Weights of a small mixture-of-experts language model, trained from scratch on English Wikipedia: 32 squared ReLU neurons an expert.
Below are experts of layer 7 (counted from 0) of a mixture-of-experts language model. Rows are named router (the router's row for the expert) and show model dimensions 0-255. Each number is 128 + 24 x the weight over its row's rms, rounded and kept within 0 to 255.
Before each expert's rows: a language model's description of what the expert responds to. This comes from a sample of Wikipedia text that the model never trained on.

# expert 39
It responds to: Sports competition terms
router [ 96 113 129 130 118 136 167  97 135 145  99 167 121 126 163 122 152 148 109 132 137 129 113 141 167 137 171 134 167  99  88 106  68 146 172 143 144  96 160  94 155 121 154 134  93 127 133 107 121 166 108 137  84 116 121 165 117 185  95 119 169 107 111 105 130 133 137 102 138 103 138 163 152 186 101 142  97 104 126  81 127 109 126 124  99 141 112 147  97 122 141 124 183 156 131 119  94 132  83 180 131 145 158 120 161 105 118 118 138 143 107 149 108 132 165 131 119 107 133 101 142 109 167 140 136 115  70 119 152  71 135 125 103 122 125 131  91 120 161 109 135 151 144 138 145 152 122 152 144 118 203 112 102 132 131 108 133 137 132 122 132 137 121  84  92 110 127 109 105 124 106 115 117 131 140 162 128 106  86 140 137 128 126  88  98 115 177 117 110 136 155 140 167 170 102 125 121 152 132 133 158 117 107 134 123  98 144 113  96 105  71 160 135 141 133 134 129 175 167 135 155 131 138 138 111 146 136 102 128 111 150  84 135 126 117 118 106 115 167  88 145 123 134 138 121  91 157 116 169 108 139 107 118 146 108 110]

# expert 23
It responds to: Foreign name syllables
router [123 125 155 121 177 155 130 117 135 114 117 136 120 192 128 144 173 110 104 127 142 133  89 135 201 103 120 162 131 138 118 121 156 155 160 127 166 124 144 140  77  76 125 153 118 162 142 104 117 132 115 134 144 123  93 117  98 107 169 161 115  98 141 125 121 152 195  77 129 157 113  94 123 126 150 103 100 101 154 128 120 185 144 115  77 149 173 112 149  79 122 124 156 159 141 122 118 142 126 114 108 121 126  82 180 123 130 132 135 111 126 170 167 151 134 115 134 146  87 133 152 106 146 112 131 104 132 131  89 136  71 128 129  98 108 137 143 133 145  83 116 134 154 162 131 128 128 136 137 132 132 117 120 110 131 121 120 156 127  89 146 126 137 106 139 116 106 100 107 130 119 126 119 109 174 160  69 137 129 157 103 131  95  95 106 127 137 139 109 129 108 129 137 123 132 143 111 161 123 104 131 110 176 156 114 118 120 105  96 141 142 140 149 118 137 127 164 108 123 113 103 129  83 153 128 121 138 124 108 150 128  95 150 134 139 116 147 136 115 128 118 162 178 125 105 103  96  94 137  72 111 151 103 181  66 140]

# expert 53
It responds to: Non-Latin byte pieces
router [135 101 150 148 139 161 113 102  99 159 102 155 125 157 153 100 145 154 115 113  93 137 122 171 154 136 152 120  92  98 143  96 158 106 157 123 154  97 137 176 103 101 130 130 106 145 127 137 130 129 117 128 131 115  97 101 136 112 117 124 123 135 127 150 105 149 104  74 129 177 127  96 125 124 122 142 113 125 111 158 145 126 151 106  87 139 138 132 173 140 158 114 105 159 114 122 143 117 101 119 100 105 190 126 159 131  93 170 149 113 124 149 138 154 121  94 111 137 153 112 115  97 143 140  89 111 150 149 153 134  95  73 159 112 144  84 161 130 149  65 142 156 132 165 126 129 162 170 144  83 146 126 107  98 156 143 149 137 126 140 128 140 177 121 139 139 133 117 111  76 133 145 134 158 163 191 101 104 133 175 121 120 114 157 151 123 133 136 104 120 133 104 119  94 135 122 115 184 103 152 131  89 137 143 108 130 104 116 129 159 113 117 164 128 164 129 149 155 100 123 136 135  96 164  94 125 119  80  95 116 175 157 116 126 120 107 116 160 153 153 136 141 184 150 138 141 101 132 167  93 139 118 133 137 108 102]

# expert 34
It responds to: Place name endings
router [147 131 153 131 160 163  72 112 153 156  98 142 115 122 163 146 118 123 118 125 130 127 128 101 137 119 152 130  69 176  68  95 154 121 128 121 121 103 130 144 136 102 117 123 110  80 135 111 142 159 138 117 110 161 148 159 159 116 136 149 146 175  94 109 117 136 152 120 135 179  97 130 156 126 121 121  91 138 117 115 135 109 118 107 109 120 157 108 113 110 124 125 156 132 121 144 146 138 121 146 138 133 154  77 106 158 130  98 131 137 142 109 138 148 143 101  88 162 110 117 191 133 123 138  79  81 154 172 126 109 149 164 130 120  86  99 160 114 138 134 204 156 125 127 138 107 112 177 159 134 134 121 120 128 151 154 130  98 140 108 106 113 156 156  96 149 151  93 116 131 118 124 130 149 122  96 104 125 122 133 104 123  99  95  87 128 179 146 120 108 107 142 180 108 122 110 130 134  68 173 133 113 130 128 146  69 145 163 123 136 146 159 167 157 132 129 123 160  93  96 150 118 120 129 123 169 132 168 125  77 165 104 122 130  97 161 127 137 133 130 138 148 133 155 155 165 145 136 133 130 103 149 100 151 121 136]

# expert 4
It responds to: Institution and adjective endings
router [112 136 157 110 142 133 118 103 123 125  92 131 119 125 126 134 161 159 169 120 122  95 125 168 129 160 131 130 147 123  84 137 101 167 128 132  88 122 126  95 119 128 175 133 102 191 131 155 159 155 127  98 108 106 133 136 111 159 113 128 149 150 133 111 123 140 138 109 116 118 127 126 121 138 142  92 113 100 130 119 157 137 170 114 114 151 183  87 105 109 127 120 146 142 128 106 138 139  83 174 136 128 131 141 137 133 114 107 118 132  85 148 112 130 179 114 122 126 130 188 113 123 125 126 119 108 137 122 141  90 130 120  99 147 100 129 109  93 150 152 128 162 127 131 127 143 138 156 133 141 157 127 111 125 159 181 164 129 130 101 110 116 122 128 124 131 112  55 140 147 100  83 120  94  74 161 126  67 134 175 149 113 122 136 126 108 147 139 129 155  65 130 187 155  85 136 132 151 110 153 164 124 135 144 174 159 145 153 142 123 120 152 114 127 101 132 151 160  93 114 133 190 123 129  99  87 139 109 124  99 155 137  96 156 114 136 145 105 162 148 114 129 122 154 135 130 213 119 145 130 129 121  91 163 132 158]

# expert 21
It responds to: Copulas and auxiliaries
router [127 107 186 149 160 112 117  92 107 132 107 131 125 146 144 147 103 159 127 122 158 176 121 104 140  89 160 145 125 107 118  98 140 155 172 137 170 115 108 124 100 107 117 135 103 157 146  98 120 149 136 134 165 146 155 144 101 105 140 123 134 157 114 102 129 120 131 148 113 127  65 129 106 142 150 149 129 139 126  97 145 140 115  47 132 108 121  78 137  92 131 148 117  71  99  98 131 111 104 148 118 157 132 130 146 120 133 103 146 129 129 142 104 153 141 133 115 117  81 104 137 128 151 126 145 141 143 159 130 126 152  98 129 106  73 105  92 126 149 134 134 145 127 130 121 167 129 142 150 147 150 158 100 176 102 154 129 124  88 102  90 142  80 123 136 183  84  83 132 151 123 132 159 148 121 144  72 137 140 136 132 120 120 117 132 124 152 138 136  93 158  99 118 113 118 168 124 145 141 174 126 149 149 180 159 139 130 155 164 143 116 163 188 137 106 130 169 112 118 154 135 155 122  97 114 133 126 132 118 131 154 141 112 136 127  68 133 128 129 180 126 125 157 148 172 152 158 167 138 127 137 151 112  85 119 112]

# expert 6
It responds to: Copulas and ordinals
router [114 123 157 158 141 127 134  89 142 139 112 150 145 163 118  97 106 160 147 150 124 122  82 136 129 150 121 132 130  79 130  87 131 115 152 134 123 127 115 127  98 108 125 150 118 123 105  96 108 201  99 166 134 138 126  89 107 116 128 114  93 153 107 111 137 129 168 136 110 149  85 122 116 133 172 123 140 111  90 112 168 143 143  68  97 109 125 103 111  92 182 128 112  93 109 101 108 148 130 111 125 109 119 132 143 138 113  95 136 113 150 121  90 123 132 131 119 130 115 121 102 117 199 137 140 132 102 152 107 131 126 111 111 115 129 122  93 127 137 140 153 140 112 148 112 172  93 151 150 172 170 110 117 130 135 133 109 136 124  91 126 119 107 106 134 160  70 107  92 113 140 118 192 119 108 131  83 107 138 142 134 136 151 128  92  77 105 113 169 110 130 129 177 140  74 139 114 146 132 175 101 153 110 176 131 137 120 137 169 138 138 202 157 136 106 142 147 142 118 169 151 125 108 119 123 177 121 143 142  97 149 109  93 125 120 127 118 125 128 166 102 141 144 151 157 144 163 127 135 116 131 168 130  96 113 158]

# expert 45
It responds to: Line breaks in structure
router [120 148 152 118 146 150 134  62  87 148  93  96  53 124 124 109 107 173 111 131 103 138 119 168 118  99 112 146 135 135  93 152 107 144 131 115 117 159 153 148 115 108 121 140 114 108 151  98 133  74 140 160 151 137 108 139 119 100 139 105 127 173 100 116 104  95 147  79 129 121 141 130 147 139 152 128 117 148 142 134 128 124 139 123 140 163 157 115 111 102 128 170 112 197 158 144 149 109 117 127 128 116 128  96 129 137 126 111 153 145 145 136 141 115 152 121 123 148 116 128 157  91 144 126 139 130 158 124  98 134 129 136 146 117 100 141 126 159 147  95 114 141 132 141 123 178 120 121 153 126 180 118 124 139 116 169 107 126  92 154 115 162 102 155 111 149 172  91 158  94 145 118 109  88 160 130 130 140 100 132 119 129 118 119  89 126 177  94 134  96 141 130 115 112 133 115 108 162 124 117 164 140  95 129  89 124 119 110 123 115 104  99 116 167 137 146 144 108 171 168 132 145 108 150  93 118 128 114 119 147 130 160 151 157 110 109 160 105 168 117 103 177 120 205  74 145 162 128 157 128  89 132 140 170  89 165]

# expert 3
It responds to: Slavic/European name fragments
router [127 100 128 134 182 163 164 106 123 155 108 120  94 118 125 154  98 121 154 174 105 139 122 106 147  87 120 116 158  99 148 120 142 153 154 118  84 149 100 121  80  97 131 140 110 159 136 162 112 146 132 128 121 146 126 136 114 181 149 140 141 150 125 135 139 133 129  94 115 171 137 131  81 147 162 121  99 105 122 143 170 125 143  75 120 135  89 134 136  93 125 122 176 123  98  95 146 102 109 101 140 125 137 117 145 166 129 171 152 166 173  93 142 143 148 120 141 150 132 135 135  91 146 123 108  86 112 159 113 107 141 131 193 125 171 115 168  91 182  91 139 159 114 145 121 130 165 168 132 151 124 165 110 121 134 117 176 136 149 164 113 125  95 142 116 133 136  95 136 125 144 104 143  97 134 173  46 129 146 148 150 135 116 131 114 107 128 119 112 116 122 125 158 164 123 108 113 154  58 135  90  85 150 145 130  89 124 126  96 151 107 100 151 141 117 143 115 160 116 116 152 130 117 107 119 143 115 123 128 141 146 149 123 145 108  88 110 141 138 111 121 122 142 157 116 141 137 152 139 127 142  87 121  93 113 105]

# expert 41
It responds to: Section headers, table labels
router [ 82 167 151 123 158 141 154  88 107 160 109 122  89 112 136 124 139 172 125 166 150 128 110 155 115 131 159 155 150 109 141 160  90 134 154  99 151 140 176 118 121 128 168 173 103 122 147 142 130 121 126 139 110 116 143 138 125 128 136 156 163 144 121 154 101 133 145  83 140 126 136 126 130 145 102 171 111 120 137 123  98 121 130  94 133 122 126 108 129 120 105 145 144 156 139 132  93 127 123 137 132 115 170 145 122 138 134 133  96 114 127 156 137 146 168 124 151  83 156 156 164  91 176  81 146 100 104 121  69 123 138 112 162 123 107 109 118 110 156  99 117 163 126 166 162 180 146 140 154  82 193 137  69 141 156 113 172 140 138 160 135 159 148 137 106 148 115 127 139 114 132 113 132 129 123 128 146 111 113 111 128 100 105 102 119 106 191  90 154  96 121 141 132  76 124 101 124 135 130 144 107 137 137 145  98 134 136  96 109 102  98 139 148 108 148 121 130 133 209 121 141 156 112 132  98 121  78 130 143 137 155 120 171 138 140 145 122 130 137 149 114 130 120 154 111  95 175  95 132  98 122  94 148 118  79 104]

# expert 46
It responds to: Year digits
router [ 82 148 118 116 145 134 121  82  98 169 125 162  93 138 137 155 133 130 143 156 130 143 151 129 173 138 156 128 134 156  98 132 142 124 119 138 109 149  76 128 139 108 119 162 105 132 154 116 186 105 122 141 134 112 169 102 137 129 125 102 113 104  66 138  50 112 105 132 131 114 138 147 110 121  88  99  95 126 100 118 163 105 132  92 134 131 128 121 137 107 118 127 112 114 125 145 134 155 145  83 129 114 129  91 143 111  86 124 133 134 136 106  99 167 226 136 131 142 137 145 102 126 107 123 113 113 152 125 121 111 140 147  96 103 131 119 118 116 173 139 110 159 163 131  80 121 123 147 132 125 152 129  74 106 139 120 182 148 143 132 125 159 116  97 127 118 127  60 108 118 164 128  98 118 136 150 105 120  90 152 139 115 119 113 135  99 130 156 131 124  89 126 162 149  81 158  79 163 123 128 136 130 152 154 136 151 126 117 101 112 157 159 124 132 132 150 127 152 151 149 141 155  55 170  96 111 129 131 142 105 144  95 154 136 129 122 153 128 145 139 123 152 161 137 125 130 164 167 144 140 115 124 116 108 106 169]

# expert 22
It responds to: Day-of-month dates
router [128 132 139 119 151 134  82  92  99 145 109 164 109 130 122 140 172 174 166 131 136 133 117 128 159 153 122 120 135 155 115 103 125 140 146 114 134 124 106 116 144 106 104 140 125  76 150 123 157 123 141 146 136 141 139 125 103 137 109 140 164 116 101 132 132 106 107 170 141 115 148 106 111 158 142  92 114 116 126 135 138 158 148 123  81 180 151 108 101  94 115 135 144 103  94 155 102 122  34 166 133 126 130 107 159 113 129  99 127 133 138 131 119 137 154 102 135  94 113 132  98 120 123 137 134  82 129 171 135 109 115 121 147 129 128 129 165 105 113 138 137 148 117 162 103 172 113 125 122 159 162 113 125 119 202 105 149 107 108 102 137 141 115 131 148  94  89 102 120 152 121 132  75  87 154 132 122  98 104 162  73  85  99 127 133 100 134 104 103 169 104 148 162 104 116 147 117 194 127 166  82 152 149 148 136 124 153 121  88 115  94 117 129 108 148 131 101 120 163 117 163 105 111 171 137 116  91 100 115 108 151  84 110 135 120 111 171 112 132 150 136 130 142 129 176 146 126 142 152 125 109 113 133 146 143 169]